Below are experts of layer 4 (counted from 0) of a mixture-of-experts language model. Rows are named router (the router's row for the expert), gate (a neuron's input weights, with its number), up (a neuron's input weights, with its number), down (a neuron's output weights, with its number) and show model dimensions 0-127. Each number is 500 + 25 x the weight over its row's rms, rounded and kept within 0 to 999. Numbers have three digits each.
After each expert's rows: "comes before" lists some tokens at least twice as common just after its tokens as in all text. This comes from a sample of Wikipedia text that the model never trained on. Tokens count by the router's weight.

# expert 91
router:509464499538499500509534502534439517491455513512525485464516537521500457506512490526493448500519467561481514530472519543533505500495520517496500488504487495465488507486476466491481493493476466550482473510492505463468464509491533469502479474526514527476450483496466465527492544521554466487520500496483527488487478535495505503521498491505496468457521481470536546473493489509463539521497
gate0:549483481456510505506517538532510533478511479511531484458471484506483508523515513436506483461524447537493512494478504484498541482547467517476490498476524539456492498474477500544491518477499471493545492473501466470502504512475470503458433525545521534496469513458524475578507506491486508504474495503487509482512528489494502474504443474495495524523546468524453526449498527461495525490494
up0:498526512537481498498479445504480485457485536530472552564493490519555432511511520489530493494487532483516483488505508482484466566492530510490512532521471489537506512497538500485486510491510497470467489495519527529502509490520499471493566475485490467509485486544485495479514506485511536490540483464540458528477496482535506512533533502509504537516489509488556482513500507551489444451470
down0:503534476513540460498430530474509455517499526503468500524524462483509493505508539498497459492488504481492507521472483506541476482481484512476501466574485520461539493537484486499493460510538548505481557529484484496480472518503475504492482480496513504514440515506486455462458469500481526485510483494518506478508508484492467495508493513475519524528491532507499496484513515492466488474481
gate1:502485483497466493529492525508481486490495523463507513482531458533505439507481476509515509525500520486498482468480480484537533506545465507476497486474461500504461482474469523532480506459486479454504476525502527493599465463475460536514477476498500507488512521507488549544493464534464496522470478528497491486517482509501489470508517540511527502496478473495527498526497471485502495470532
up1:497495499487463485501515482503493469490455468516532482447532549463523493491516471482496503499507490493500542501509529519499501471517534511513488532511495563464472507524512516565540495476487476500528491534489544509473485519510466537466492538531512512461506496506470481485475531511472482532473484530503475506518484528493493462493521506510444478474516470505507493496514502502507480506508
down1:531479488507524485451522509510495505464520502484460474522523497516500553507482521509492475518461518498453480486503498486503488491486499523461529500514482477518536482535470547505493485537513522505477507485510491510451498534496492501458536498499493550501479499489537482467542495488494521511514509509498492519509507466527514505489462512492499500460453509470529524475472486497478510502533
comes before: "of ", "(", "was ", "to ", "for ", "is "

# expert 16
router:457486506534470468532516510541470488493497513525524474463480474504506500501511505491504499485518478500509475503536516506503557497497494505517483481489472516474488493503454499517478496505473484518466503519526509491505520493485475492528495491564458544500492460503446467539495517468490452493536487505480512489492499541529494486539451540515507493497538519502539514506498491513511460469493
gate0:494560458497519517477498504496525485476431476473492510504503520520509502483497485456495493481495519498472507501488492489500502515500517474534479513462521480474504511503513519490492514489482454467501465472486556539486509543463480477500512476498522556497497545549519462453551536490487479520546491513505533532524498515483478515516510443490519500570439477477488502484537547468517513523520
up0:492515497529516491462446486466491504489505534477498496510476524466530528467506513498512512512462503458510493508507481471507510505518441504484499513471524483524486526505482494524486538529488466477483508492506473519506521511466460510535510506531511532551448530512529494492477504455449524500474518533490481512501511496530430477462520457509481546517558501490516490507474527524498514531528
down0:487507481477486479526501518551507573496543508482500467533482527463470543427487499537532512509469511448481491486478496477495543507546523464529490513520460515510513481469471486494491493485539505496538505470547505471531538472530502510496467531509522522512497497508507527535512442486495510474521500515506486461481501527541515423492501540515510479528528513507540523526477506475472519515459
gate1:495488510541474480514495494478456477508538514475513522482469555511511500505518508496510496481469498554467517487512569496457539472493474467530480504498499525463490530491493489458504494481544506485465481510483499464459504486465474506495515502485494530498491510457492517465516514513499513518477523473508482521511548528523500527496472463480492508470474539518506512472506462510544480484476
up1:499485515515525485500509490490495494521546495427483488498488556522516523489520493495499475506471500518488472496531567533472552427481500475545484485497513506492496500468495497486487498482520536469485512489492523479480470481482492516506501513471489518509496496480497492467510510496504505546473516472498472492498546494531505532484518483499506537473476530511477492459480432508518530502470
down1:502483508502471495476478498484553451502492527443487508508510486524498493487494485490508507476499497501482478454516505514479474487522493508512468529521485494501570479520500492507506465489548520488499502487508522493519504447517455550503473514491502511505492512496516523480511466495463474495489521532492486495489555513532535476479505511468460496517542488497460533495488494464541462543503
comes before: "The ", "\n\n", "In ", "He ", "It ", "- "

# expert 81
router:470501488536482498524512520533462519497515515528470510475529488505531506496489513540480495518492518542532489501481513496470499499507503527431449509474494499494478503495512448493473515508502443519469499495507490482444503533511532502543494447515504528506545478515455515554473528515511501492522509491451516494483537525521483536578490466519535487498506506488528531510487498533474523521525
gate0:564488456467468493487540500523483503523486482462440471523521525504482494498494499489551492521510483498485471524486472501471531465465510513504546458480544558526573480524490525501493498467481497547513466515486457470501521539494464471448514492496524444463491477493471509487482503475518492512471526508541503459530492479500466511485515521517530481518516541470510501503526521469528506510461
up0:516466502538478489480478501522512527482544541501524490502518531536515503472513462524483509490500510466505526517531476504540521502491527486524475487534456479515534516494489489521506496508481495567475549517486481474528460475503503562499492523484524503527506541527509476514472494444497503543516514546495480495498486468465506469510511546555559501511521482516503497501474520481490494508464
down0:506508542523493450462480498486512521475480540496472497484520514552473502499506471507449487491479474501501478587522480510513496506511513466524492460500508437506537513526504500500504499497514503509485493521482503519491479498516520480468514494522540479489431504518524472480520521525485505490472489523522513476472508495446489515506500507511469483483541507480496497524540500555527469521502
gate1:495517552542487500481490518506467441469507545467463481546501526555464554518485484468535527520537506489545487508492465496507496492516487518491502529497497498522504462496467512482452452480478522473463482462518535486485491528469506508477511475494515507521509502526498539527530493518478439510491538472511470490503523489525411507452461520477523499480503546497512514477523538490464527456506
up1:523493534497517498539546483501523498466521557519509550515512485477486496486500534488494491518497512462545483474480529527450531508502531534506489539516513502485478475470477540506451477509499488538461513486496536509498463519531456505520526438522460447491506523490489544506490489519470478473481485504497502451563530532526472511501506471463489518453502470476543506478508501533495502522523
down1:497520484506481531476462465525478542513486503546518509499469486491462506499489476515477525479537518522489470504509510483516520475496539502481538475476492526532465492486528504488551459487498487513466485481517523521521516514496528492462451555516501495502458502530531528471507460504521545518500449490490552492474521495501463475503514514493455495512537497480436500498537539493486474515510
comes before: "to ", "by ", "in ", "for ", "the ", "as "

# expert 93
router:496489510517512477543507500491452496488487529541491503460509473529496514522522457513492479499478461518495524521491529500464523548463522496506462488485501512469481484434484473521491500528464476479491503517474474498482503567500502512490478506503483519508518496537454471504510540483522483501496472528472481500496527548499497513528459501538547506504502495493530524502487531508484506466498
gate0:508524489516517480443484465541530526505530522483488469543542456482480516500504509544492456490505528477498480472481494480487471498468496497478498493496500503484487495487501532501438478475525461501480512517528495500535481506556523510523495499492459480492496473444485495491508506487495520504527520508529487477467490560485481500574501488523498479489519518520482511485478509493505502530531
up0:449478503517484482535451476496496544507512519465492500456523458516519531448528472484481530498484449541504519469506466530476493474506487497515498468513470527537495543505520491458502510484508481469508484527500505525534496519506519514529470541520545492470527487480491454496473459443537500488493525486487491499523521515468511485484521500503531492511564479525487513503496471476495478510538
down0:514526505517498483544478478524515523516510464500504509515452513510491493496465486450487494515528504490477491509542533477494523499550494459491522498501500489478462493491501502542464552476511483475480450475535503496508490508486459492565479491487458443463506469524518522454493505547498519500440506483520534464533504521524503469494522518469486478471510513525519520528530527525531477485527
gate1:491459498506523478540471519508519513519491465474486558480507481537454462519490485506501493491485528521503520547496465518507499494489468470466474506501466486532495496496490450494471497505469503487512457481462516516498493499530494493494520487510544525507497519533483493561470468519510498511527531506490503468536502502540477472506467476483483495518504504506489525492504520523501479513555
up1:482532500497504489506542509507520509510496527500489442492522490519492482493477519504533483550493561540486506507490527478489471512525487520521510538497528491467516497544496514473546516480546499443507501540512462518471512453539505456514475496473513502515548471506520514515497486464471485539506501517514482508468473483481565506497541513486493492476503453491468488495442503533500507509504
down1:485496540490508555481491503499447471518498560512490469514509510459443474510468536512498497513497468531549512496525514482531469448468518507495509518494562503514517479502498456491507466492522532521486503485504480474511504510467545492463457467466511499521501504484493522542506510492528483461542492489506486460476520527527541499515486510473506538474508504414511516502511520492505573479522
comes before: ", ", ". ", "'", "\" ", "-", "; "

# expert 71
router:474480510514505502498508505531482488487442531518507512483501472536542495555496479491514482477501512510527500516510524544489511531506480491478515484501479512478457546502489514463479499528465477566466499509505490499510503515458544485548445467527472481496454489560507464516502519521538465457508495472462541503524508513485509485508464506507515487506494455504538493488501494541476457457508
gate0:517511534524492450488484529532514537489474523511490492478527491483513509483509519501542437485495510522471493547467458477522509505474478551496552566481476517487487468480503519473505454492477499534466432480469521522471510502495539542501496525502501526469532536494498536452500482477502520523447516482514491534527426482507450490514482487463519524476479514520478510506488516521524518533444
up0:489481505532504521475480542529456483487505532500525507495543480487508514484530470469493488485510558503492495454474504503466465506517484500535488521487526515513465507532519483478496498489537522520502471502497489522533508505518539487456497500502526528546491456538494521498509473490485476526518479501492474530520510537501529498482484458459485520502557505465506473465511487491528475513479
down0:485489481534501488487480503510518542509507490465523505484482529491540497453494547486498483487536531509528502475484511503496476520513477504508481506503500513487523515518507541531490498505473495484485497531484474511480452487503533471506469513533513500518473499517500508521493520506491493516523470493511490504491497499473465491509501473506475542522465500495523502532495479482504527503481
gate1:519499457460488506508479518506480526466543486489521477499555505506492500506495513522535501490454502568485479491477526500500492467491472520557523527522507524508504514489554480469537499477543512524547494540480511506501505480493496503493457525521520529475540483511473488510526431561524474521488553463491478500494475497475480517500510461507485475492454451513487502504518455554526510520510
up1:437520469521499479495516486511540473466479494515497519510489485494492447498462461477507495526516524464551507484524515473494489509505518498467517470515456507514490505503470523494518488494523501453467540480531494458493449494527484488526520473518503510517471490494495496505444537544530469484447469471491508455454499515474533505540514489520499511529568505515462492458511511482506498515532
down1:495532556515472494480513494524490471505501497451520466532500511509497511483458506497502511484446499516513496503486491495508491478463486524486485500515464499448489535518461502516497421482466527561513510536448519474542521480487490484485533511495477533528524510489527484483533493499511504493494503498541504545496505465486489491538494531527536514491504479468470490506492478475502536501461
comes before: "the ", "a ", "his ", "an ", "200", "201"

# expert 83
router:475510532509488455533537447501474507474460513476534508493522463497500492503525483549513502515487471512501530532534500518449536479504529511512495474489477510492501523475463468490480483530483487519478489507499485509510521499440487513509455481540500511488484479496496517533502487455510484519513488495480479523505502519535492482550467517526499515500526532511485535481434506539511466462499
gate0:487522570532514469497501487477496482517458481527535499489557448453435500447505519493529544525524520476501502510511467471528482472498478513528503508489525526511484545500503531497493513502499517510503514496494504519479541473495535488514480503541545536502476455495491532486481497453506460529489498515490484460510502507482487490521519487486537509539501505528530488512477496488442479468511
up0:516477554509473525508539539483501513513513521459472485490480485465495469505501488509479531482503503521488528510459504487535504492488506494543525498505497483474497497499528484488528469494492502501504512455506526487509489452462546508551473550504502447497475512500485464477544488496512549465530533515493514496488460548473484495514492494442471470490503552464470516481498522543499498468527
down0:493476523498500509508521569465525514540493502488490495528509491491516498511446482475474509460485478542500536544520534490511461523516497486478521519534506473507530540486534530512508483480510487533501501493435494487512506513488435466490489514494505515492479523464473486482499479519528503505498485451553481500463521512497486503479498520507458459528533483473455501515510497501484502484528
gate1:530480454505474490504497475523524533497497522504476462513533515521509502513509481552502483481498500478492474504471523509477479511492509520507520465502498507530505503481529500483524394514489497476486488480508484487489545464490515507485456498525538466487517502484533507487547487482534535502497505502503475487521519472528501477506493549507500498499525523541436495515497499502493474502498
up1:466560547491532513522488502504479479484515498493536523500506475492482530453553506454504465528476514497512491528529495488499513497542537491500488512463493488485505491548497487469519580461498512481489500516531534509505486554537528470513523505466512531463480494513437523492497491512504462501508505497534503494442526490482467520514498454490512490522495463501519477518516531456480518503501
down1:522501464527491513519496517510475517500505496497499484478507512518529472555509450529512506495520462524535475469501500500464480476475522510521569509528529473528447512480528572497494486511514509496513481469471487478452544465464523529464498527452527485471531502462485485509497463500504506514533492535444501529490520479460515465542515482467512512511452497539522456490461523510509523489500
comes before: "\n", "\n\n", "==", "See ", "s ", "History"

# expert 67
router:511531473506502535474505442513471529490481543506519472444490504490535493501536471545531463492477481512503503514525542520450535514537518479463429476516478528478490488472498471456476492518506500499479499535495498480522503503473481474505471504509446500494512493510503484472485494483503473486488469504516491520508554523531496502499514499538538479501471527514500525469501543516502520508483
gate0:535534485490467467486535514519430522457504541510493482499519515489486521503466498503525494530494445486538477475518532486498494473507516510526489534545527571482525511475502478468483486545504477492526527521510492473512503483491517504462533544508473497524515522461495499493496499471439487447459505525545517498500496525539499519477466479482509475486466512472507460528478475457490526504549
up0:482529527468517546519512509477507510516516499534486476538542485470509520488472472460480521503476494534467481521517526463497536475465505504491470501449484519471484486484463502490479531508498501481450527469525493508524561517506482552462458476536515525461494535543520491506495501497547514506504481488474469463503508503476502525523460506492472514495535487513487499557487467536494525546511
down0:500525498480489528522517474492488509496490522499560507477577492493481493486466472483495514479505543506523522468477504500515509458469508514485502501457500494546518452470522512498510471499444508507459459490526479464475496511491536506478478474481489495490532501554515523522484558504509474509505523528496491507511522480471485510509541505515481509501455545531497514486501506496475557484493
gate1:466540557509436524485506469529481490474503517483488521498485497512523510542512507494443480475477497492502542525518452504496531503522490525498548462549501492518490502489454509532480490535489489507522525471509517532472490542543517509509508498505546475492523523495502480514515461511482468516511529478475512480487507445489535509496485555537475567538482455504480483497520465498529482459493
up1:508512508539517489497508500477469518527503472494521479543532520497485458444529512486519484495497497487489529482479531474514465505483459517555437485530505491527546511455503502506488465487505520562509445491475513509486558461542509510500479518499470489573498509510521500495464537490528511543512510524540508487498494534482497529484520504535470511490506540501531496522477496532468458480510
down1:479471493517498518538525491530492505483519483514518465507484497527445487529535478520523527484512533525487519487492484491545502476493473488489489479453475531474427494520490522548420500494477516547523511461509515485541481525492533483523472474481470544495496486513512540506468540467509517479518488538473526515501461489477467542506499486496521443453545490517505532518520466493511515508483
comes before: ", ", "\n", ". ", "s ", "'", "\" "

# expert 38
router:490523535495491480529528443498493503482475511500523490469495501527508497492543487522503484520477487536493510527547565527468485508508476499526461515495496520502484502501494446526497454551464502485486510547516496497510499499468523527504529483527478495459452478482499513507481485479490442494490428492486516544528535505493456511493474528539551510502471487477501485497514532523479488477500
gate0:508483548542483493471524560500504473511510515478495496518479481494523470548493491479495499529520505472520481486548501496509516487475477538475517449475527466447492534485539512527502517480514501465551517466518517458514536489468472525475523499517489468509528479513517508506500554517507502507474487483484496526513494490481472465484519504515507565452507483450518514544482472496544492482504
up0:560461534526499490514522480506539476510499542473443517526492512396514500511469461524503481490521511497529491444521480527472493499498495463509494487482496502510474493516553525484463495540500509523497480523498465508486486485498502508503511534488498514512475498516471507489480492517506517546500501502513478492515478530517492488464471495499518544511483481469459533528493524517531491498508
down0:493524485508503506493502497524464475530491525549531458547458499504478564534494513470497532495490487515502487479477465536532532502488494490481503484482548488486485481485517519507505492472549527485496512511498488511496511472472502470464499519501470489507518460523491523466498494473512483449517472493465508478486472486495514493528541499468512493480463487520461499479510498509489480482471
gate1:455502465472474476513534505503511468463489532535511494519500499496471544527505484503481517510474463477526491511489523540527476503500508502507487475519473475509537487543525456517497443501506451528494489499463528514520461543499516492451506465560505481482504497524488460449490496513519471526503506565494484491496512482498471487461452479511551532485466521465535499464517521536562481528509
up1:556504487515487505481495527509498505470481490481529492513509507514503469469450497484489512496490519472483505502487485483471486520521469482486518490518499488505493487503462586501464534494488501502507540482530452483482471427544453493528542449489525498497485480505538504508538484494454498478562541472505476477535534508518484489475525530541501476468521509525470526551525458504452486492498
down1:521486510506489538453484489531527451576504464501465530505483532537536544530476488492463532478534457511511467499535499531525515491471488481459514462481490491508494506493514557453486494500502460475449484510516517522554496496497477478426493505508509515494502499494512482503500519510515473520536486483531507505535526509518510519522487470517541479532510506523529475513524533531490514496544
comes before: ", ", "s ", "; ", ") ", "-", "% "

# expert 87
router:461484574494487483513510465514516506483516488467508496469537454514503480516566505485492495488503512506545516553547532480481488528482499512492508483490514506492482517476530438463501494490493468506485513514512503499494493542493531499517476500491521503479475470506443476547454523473487512503536470492500552542510481512502467534517505561523485494482524472468499518543505474516460467459521
gate0:504494543499467486424494492454525519498524511480515517488530519524508508489540470506521497523516506511517485496508523516508477458495489469504506508483514468513485520469547501458529499478518507469490486457488512482478492505479541525507557534484525491475485515529476516535506564500484486530519461502505527535503520498510472529485517470543511525510510519477535501559502482495489493501538
up0:496465506540502494549501504513491505521476474572453496473522485516496521505478482525483468469537516534516451521468471491456462489509512512510487521517509536519533478486482488512459518539499493499518511522523507506494534484462532503435488468456466475526506506434503493507498476500503509481506489493476523475511519482490506497508508515446483488488477497464467513502448497555514501483517
down0:516504490534524516521479492519473464519476485494499519488490468461497416517498504515536493452517483487513466552530491507508487502500498527529511554507483473515489535510482571506546482523527519482500512480541526527498496496530464508486520519487462506505479507508489513501507552472529484526487462454477534499516514513431504519486495515490540508504471456481495500511466526486512483510514
gate1:521504550483512556479490466494536457491467541537553496518502478478531537534500502501535487536503468496459502527546532466503545478520519484478504487516459475465481465476505499471502523509487453510516488502499500425501513521494520532491466531513518488521532518528479490510539501533520518528544494471546472467488469518482501479500507467491511497512481482502518490550552481503472464458496
up1:480505486510501447503518513498487534510525446503484510524478514534465488469531501481509500519494558542543512489502481527531501501532430487504480523482500515565478489501515477498480485461520546445472497449529486482510500486518480506513523541438478480507474498487487516513514478525477478491517495552508497531475462488524501477510485549450465526452524507542487518520525480510479512484511
down1:462507462496534535505505524471489482500507544512491494509502527498509497512517493486502493487441488490544521513502518534499559492509525499533452508481464520493468525503469469510498498544472495461503545535454507497500455492486511522545492518485504522465489509428509519475519497485472502482498488491453497485519529537535534485493488504530522510495496540489501492529518535500520506457505
comes before: "| ", "/ ", "|", "201", "200", ")"

# expert 84
router:466478504505477498513504513538503503521463510512506483473516468507570492541509470471505491445524494508506519489529545511487497515500491484472514485492470543464491541504476486516454502537459470559487489549505458492479473524460537488504487471501495519458496505510505482548477552517499492490527494468463531502535504518486504475515452483505508486489507503527508500494497488575491489463564
gate0:482517492506514521493486452472471527519500499538518506501482509504507524506468488461465521466497489499461519473545512496460491457469454454449507483529528475503494496501517476520527545453467467500541522468467491514511524514572504460508514514518517494479461466523465516475537512497475477472503552502484512514502488520501475515504471515483493584489488512514463474518495505483447501467450
up0:514455483496465477539482478465506516523546547509519455502501492537507533496519510514435493484484461499546501501529501526506552505527504471503483488541485484500513475467507496519476512508473501481498502483526520484497492510476500438481496467481484517489505508498471509516546490526489455485487509479490506537529466431551476496463529496518526531446509486484475525478513514459522507505470
down0:510502517528527520501468449471457522513503507480540547501514538471505494483446493446488524522516514463516492496530510500458501496479501473533497481509499524472536533503500504517492526468473521538442552519483459511484512489521480479492492541494508518526416522554481501511482505464512511514491508540478528498506485511517503489486461537506504500468497495533466490479510492523472468438533
gate1:503547511503534472486498514510490479495492504526452508488472507532498517528475502490477493487496539479527503470508538539496533570508488468511485538494535427465510536497483454460477505516535471456458464476496507507507502472472512476534474480484545498496529479494532512507523526497467510472489508503493546460518482527531504536496532466518503465457526512504486533521534526509519487500531
up1:475524503464505538490531515553505505521536485524460518461500519558451505513455467472495494492520487523523471446523545541494531511491525465480522505521490498486532505504517464512484463500496463472485484522470506506507469456439510500516508484488507501521538503499523507507486534483482484511541486483481531473512520509490541504482539514482485445502479546456527490492502505535522530533510
down1:532549510509503482443477516507546543493508453467525522550526470480472480508523508519480549535519484482486463491488534479510535504472488489493494491498506491527528520502451483514507507496489517490494498519533497484472506466507499448495503457480506514545530495495509549482484477527453471514460504488508474493531493523509480529488494519482492495492507545471500500521518489489547492485503
comes before: "the ", "a ", "his ", "an ", "201", "200"

# expert 56
router:481477503508520494515504517525463486494489521490506488477523474496510484499499458534505476498490470522493483530503519528491490525449484513494503506482490515487469496506471480507499487546500470519454515512547470511516484459480541482497531469518548521486485451474502463525503521496511486480528450504483522498496463532520475505515518531547505477475492493498495530474432516505501502474515
gate0:525493497484500484546502494491473514467491491482501508459521432506498530496559522488509509521484463486512520457487495479514518485499519486500481484492480522490472537595541518478484515501487473512509533453439467496520523497506516525512497490506506481493493479475535493502478489450480531515491490514492558466497471516509554517478521486457492472501500492468508512475521459531523495523530
up0:519531520531527524508497472490543487504481487513524483515515472509514493449515496455486475511522489510474494525513532516523477512488509496523502510568500492465487512547517529556480536448483514470478535481516487503495487479428514515521485451527495539500509477536454554487526531508524478503500484501508490507519537517491502499522514536521526460472474466523501481577536513515486487499515
down0:462478536469468515491516479461543531543445531452512501487550552484493514498496521509514468500524498468507517525480497532536511541470512521535441534487519501502535502468501474466487485534515503490467479516488472490526520466498526472548559478583488496461497504511485500533502454465479513529536494507511499511515551501471491478486506505473490490483525532498483468501469492474507537488435
gate1:485524544459500470461521552525493480532512479511477465458463508522490500502498505517515478540563481482522500500523499558479468540521523537538492499468501521497482512506483511499459482454496459531526508501505546472500467475447515518497475464496491510496487528501509492475499510457485435510498462465490504556529483500521490520475481479485498460489495508484461499471512557512502501506492
up1:471464496499506509475457544489460525484485487520522497471502464543496534509467519469479488463496522489462514471511458489523535513492469545455470499498487525493516477493512534448498441499532506515527452488472482494479514539495498507513506521490455527490527513513513493524510490505534476489502500481546508516539511551523535496486515485482477457491488472502537453494483527521433512476470
down1:490542503555469504509485551529543489514502485539472512549517498425514438524477509517469538519516498507517527508507509511463528472520503486488505532513505496481512538514472477538495500480514449487515484489508511489514487483509510528479486534498509517508496501461491489444519466521508515535523466459512471546517476464536519471478506513479499481482508517514538480480500510530467528498466
comes before: "(", ", ", "\" ", "of ", "'", "="

# expert 65
router:494478482566467461539494472507501502485485496542517491452508458497534497506552507507508474492538511501502514491507499520527514525500442511507474461497488497505506498504463487473475491511484476495487464535540479506506504499491501482516478467545503553496505462534491495560448499479527491472512491507468523496521531523526470481521490513556500494501525499520523499512452495511498468461500
gate0:464515523525528471484478540534494504507502493463481475502486496547463482455485505492479469460494517524487560559510495536483538527520484493487522510508497520510478516463550512522487469489511510468485536517487484483510508538454519503547493519536479530519514523519491533464515526529518514508530509507471526494450460455511527522529474459498511501458495496534491489518496501485473499490480
up0:519495511539514499487522525513481499510463510497492459476503500544499488455485516457498492428500483485487487527487524501490495484532497523519534546501513490517475524466516463476516492516500480501447554494477540455463462470498506513510475478499494458527518499479530498489487521477497485476513441483495474555491476500543503499507545476519488484466503468491546447557501524509453514461556
down0:467542463497481517485502525518532400474503506523515490527490511499482486480468514529493490450493518497500503439514495537508493499537507502515502550515519499525456512495481471492508507530505479486530495534510538478514501495511501518511466453478510494518543467498545506474450472499517475468480533492492514478464457542500511477473476542516491480508497513521505519527484568506519522487505
gate1:455499489498472498445494495531511484510524482516492473543508493549538554507474480530513504476482522521480486506505470482461503477451547525475471488496478540453496509525519519523472502485466510526461480499460527506531452491500496532506491514472471532535474509552484492491532486513494482496502562515513525507501493496480528492548464519483480491505472513500523473477518517517504505544499
up1:496513492475518476450522486542544468509483493485472485458503517507463515512557550535493480450508519501459458521520476530522513503500458519499531472483474537475493546479476532478468489525508529523486490496476497521483436489486484511518505497481470506456512537479510512508512499527490494468526483476495509498480507506520515461510526495536507490488523447480523480486518493448495487458531
down1:514503526514529523508490516472536458463512478504491499520511475523482520543521476502495502533567507484516499490500491509559499521489488488461558545498487484557510475500487516473510478520521525500488523486470494484508520535513491477465528511485465518505527501506493497447460488495482496495457526496511487478505485509543513446474472486474470457490528531521460528515464490435537477546493
comes before: "==", "- ", "The ", "In ", "===", "== "

# expert 36
router:431496532492516496497512505505473526470506500506502492479511492513551483530544478492497453503491466500533511540507549518430516517488496513495426499503503550480484542471493458464491510548494503494486530518504483469502479515461520500506460495522476513486493498481502506480470501498495503456500444470493532522505518498506499525504464468511514488502510479502477508516468534540462512497514
gate0:460475509543460482517502511519513515519530502487509512535483511476477511468523523548495542510471491494499438504516528491478459535486506513473522501501512507534537463547573504501537513501453484520513475533507454495465490502488493488523525481476472504531513504490489531498534464481486491465494524513471506527499503506503485523481524546565541513520473477533508536469479458488497477480523
up0:521513499494541526498469486542500443484487497537485501462473507510516462540525511485501494475483481505451511507553509480484519484465499487499511512495507494492513506508546483493534487516488514501521505514432594470484513511480518553484534498483489542487503506535496497482480523506499534506530493499485501487511498474481531504451486529460521507541505517479508498476494481471499510506508
down0:550514472501500513477488477542528509481516476515506509521484482535496505529510494532472512507483513494479538525513505533534502495510496460466510509497512460500488479545534527472473507519492534515505479486454485547540485559474503505523492493518498445517486477508494530502494483502478502517520509523509499488506550518470494486520478496501511505481531505493543538477514484519474462518504
gate1:471468515487506506496473503491459505464447497477504537507461495544504452477464468512514504514507462528498458540453470545533542493517474484515490484466532455495518537504478469498496498500525449460535511509525497489547475472522555499533495457524509499539508509497498521516488526505473532452547506486486490486540516506477503529526506492520471521480520542493492521503498504512483503513474
up1:538524510474512514518485479470483575524484529538500497441459506520488519482477465507471477510472528533504536510541528486486489525508493577508458513501512512503478488491523517510494492515518550535474473499501489517498462531453523503487490539513450516456453463536516519518501506453536494476491484497477469502460473501466449487519502470515567479489473496508490488507532512456505482485502
down1:476536511471524489508486499502529510477506508518516494424474491495481504457517497502459475459521496506496479492473491501523505505487511503508513480499480546486485529476522484507507473493509525504453508465535486459476478486510495564489510488502496524501522490554514549490531467499483510473519452488522493527489504485504504504508518527443499486509504497559495451514533474465518528476488
comes before: ", ", "(", "'", "; ", "s ", "– "

# expert 85
router:491473514528513512523528518514489515479470497525514471459506499525518514512475496557515456499535485534491507495487494547495516530460444540503492432500494480487471517478492488470475486492484503541487472513530502480524451481490466506496472498520486514478484474523498450545493490508511477452533506484467520501523512524519509487567505498527493475500480535506553503467439479498475504498497
gate0:517482527474464514475495453481524505528480466514507470490492447515495545520488491478501474537515472513462548479558496501505511504487469496521534441430496494541470510460488482497474532479539492527504479446485492519528474471515493514521464470490482561487508548483492535485523523497512507495517512479482491461529494506501523481478447499499508492489479489526504522503511455498533479517499
up0:467508463482532466528519546515500470504485496480519540481539536481515489467517469546504509501497509476527479544464478509475517537501505532501530555511491520477510508527476529493485489463476502476528490552512499548499526502471528481485504552480484479528531420491499474483478529509479482483515483481518495517502505497504477508513535507503511521521535505502508452536501503533525526507482
down0:481499493494466496520517531510476481536472481496467458506527512523558549491524470521564455513504531518489492510467541567472528506500492495519465486462498459437471495538515493522446476519518525552475470478526457505530504500510488461491490491527471503484487481557505475510551554489536509473480493529507519483526496502488510501546502518499530457490492470508501493467513523497477504499498
gate1:518533503502486507534545522482504505495480507532453505486554520489523482504485484507479461492500480520527518464454500516464498495484485482504483479530485471500465465496526502505470488499539522509487490533472472484537478424508497532488523523520491511560539494531501505499498469501522485530516512541466474497556524508513431527527499513499484519522488492469507503478516489528477498515500
up1:516464508527479479454508490479493521481523497495527544495465474555487483505503502496448529494502541503480494494534515523550506508500479524521553489475532517529491545505491532486540529518510442461499469503508484490468490531487479466513536494472444503458484515489486507514491530500527531470497525484487530509451494510471481491506521484507505513484529550500429525477475528474555512479495
down1:508551540485526537495535507464422487491541486482465483478459491499471516571499492521510529511500474510494515467524535501520517512461512518537515507471445480514476499450481489512511485496480501512460510478474449444496499533481481465493487498518474464515531543480455491488515490566489483521489513484511526512537482504455505479544488533495514482536500535505475451520493519477502440502504
comes before: "- ", ": ", "Coordinates", "==", "in ", "by "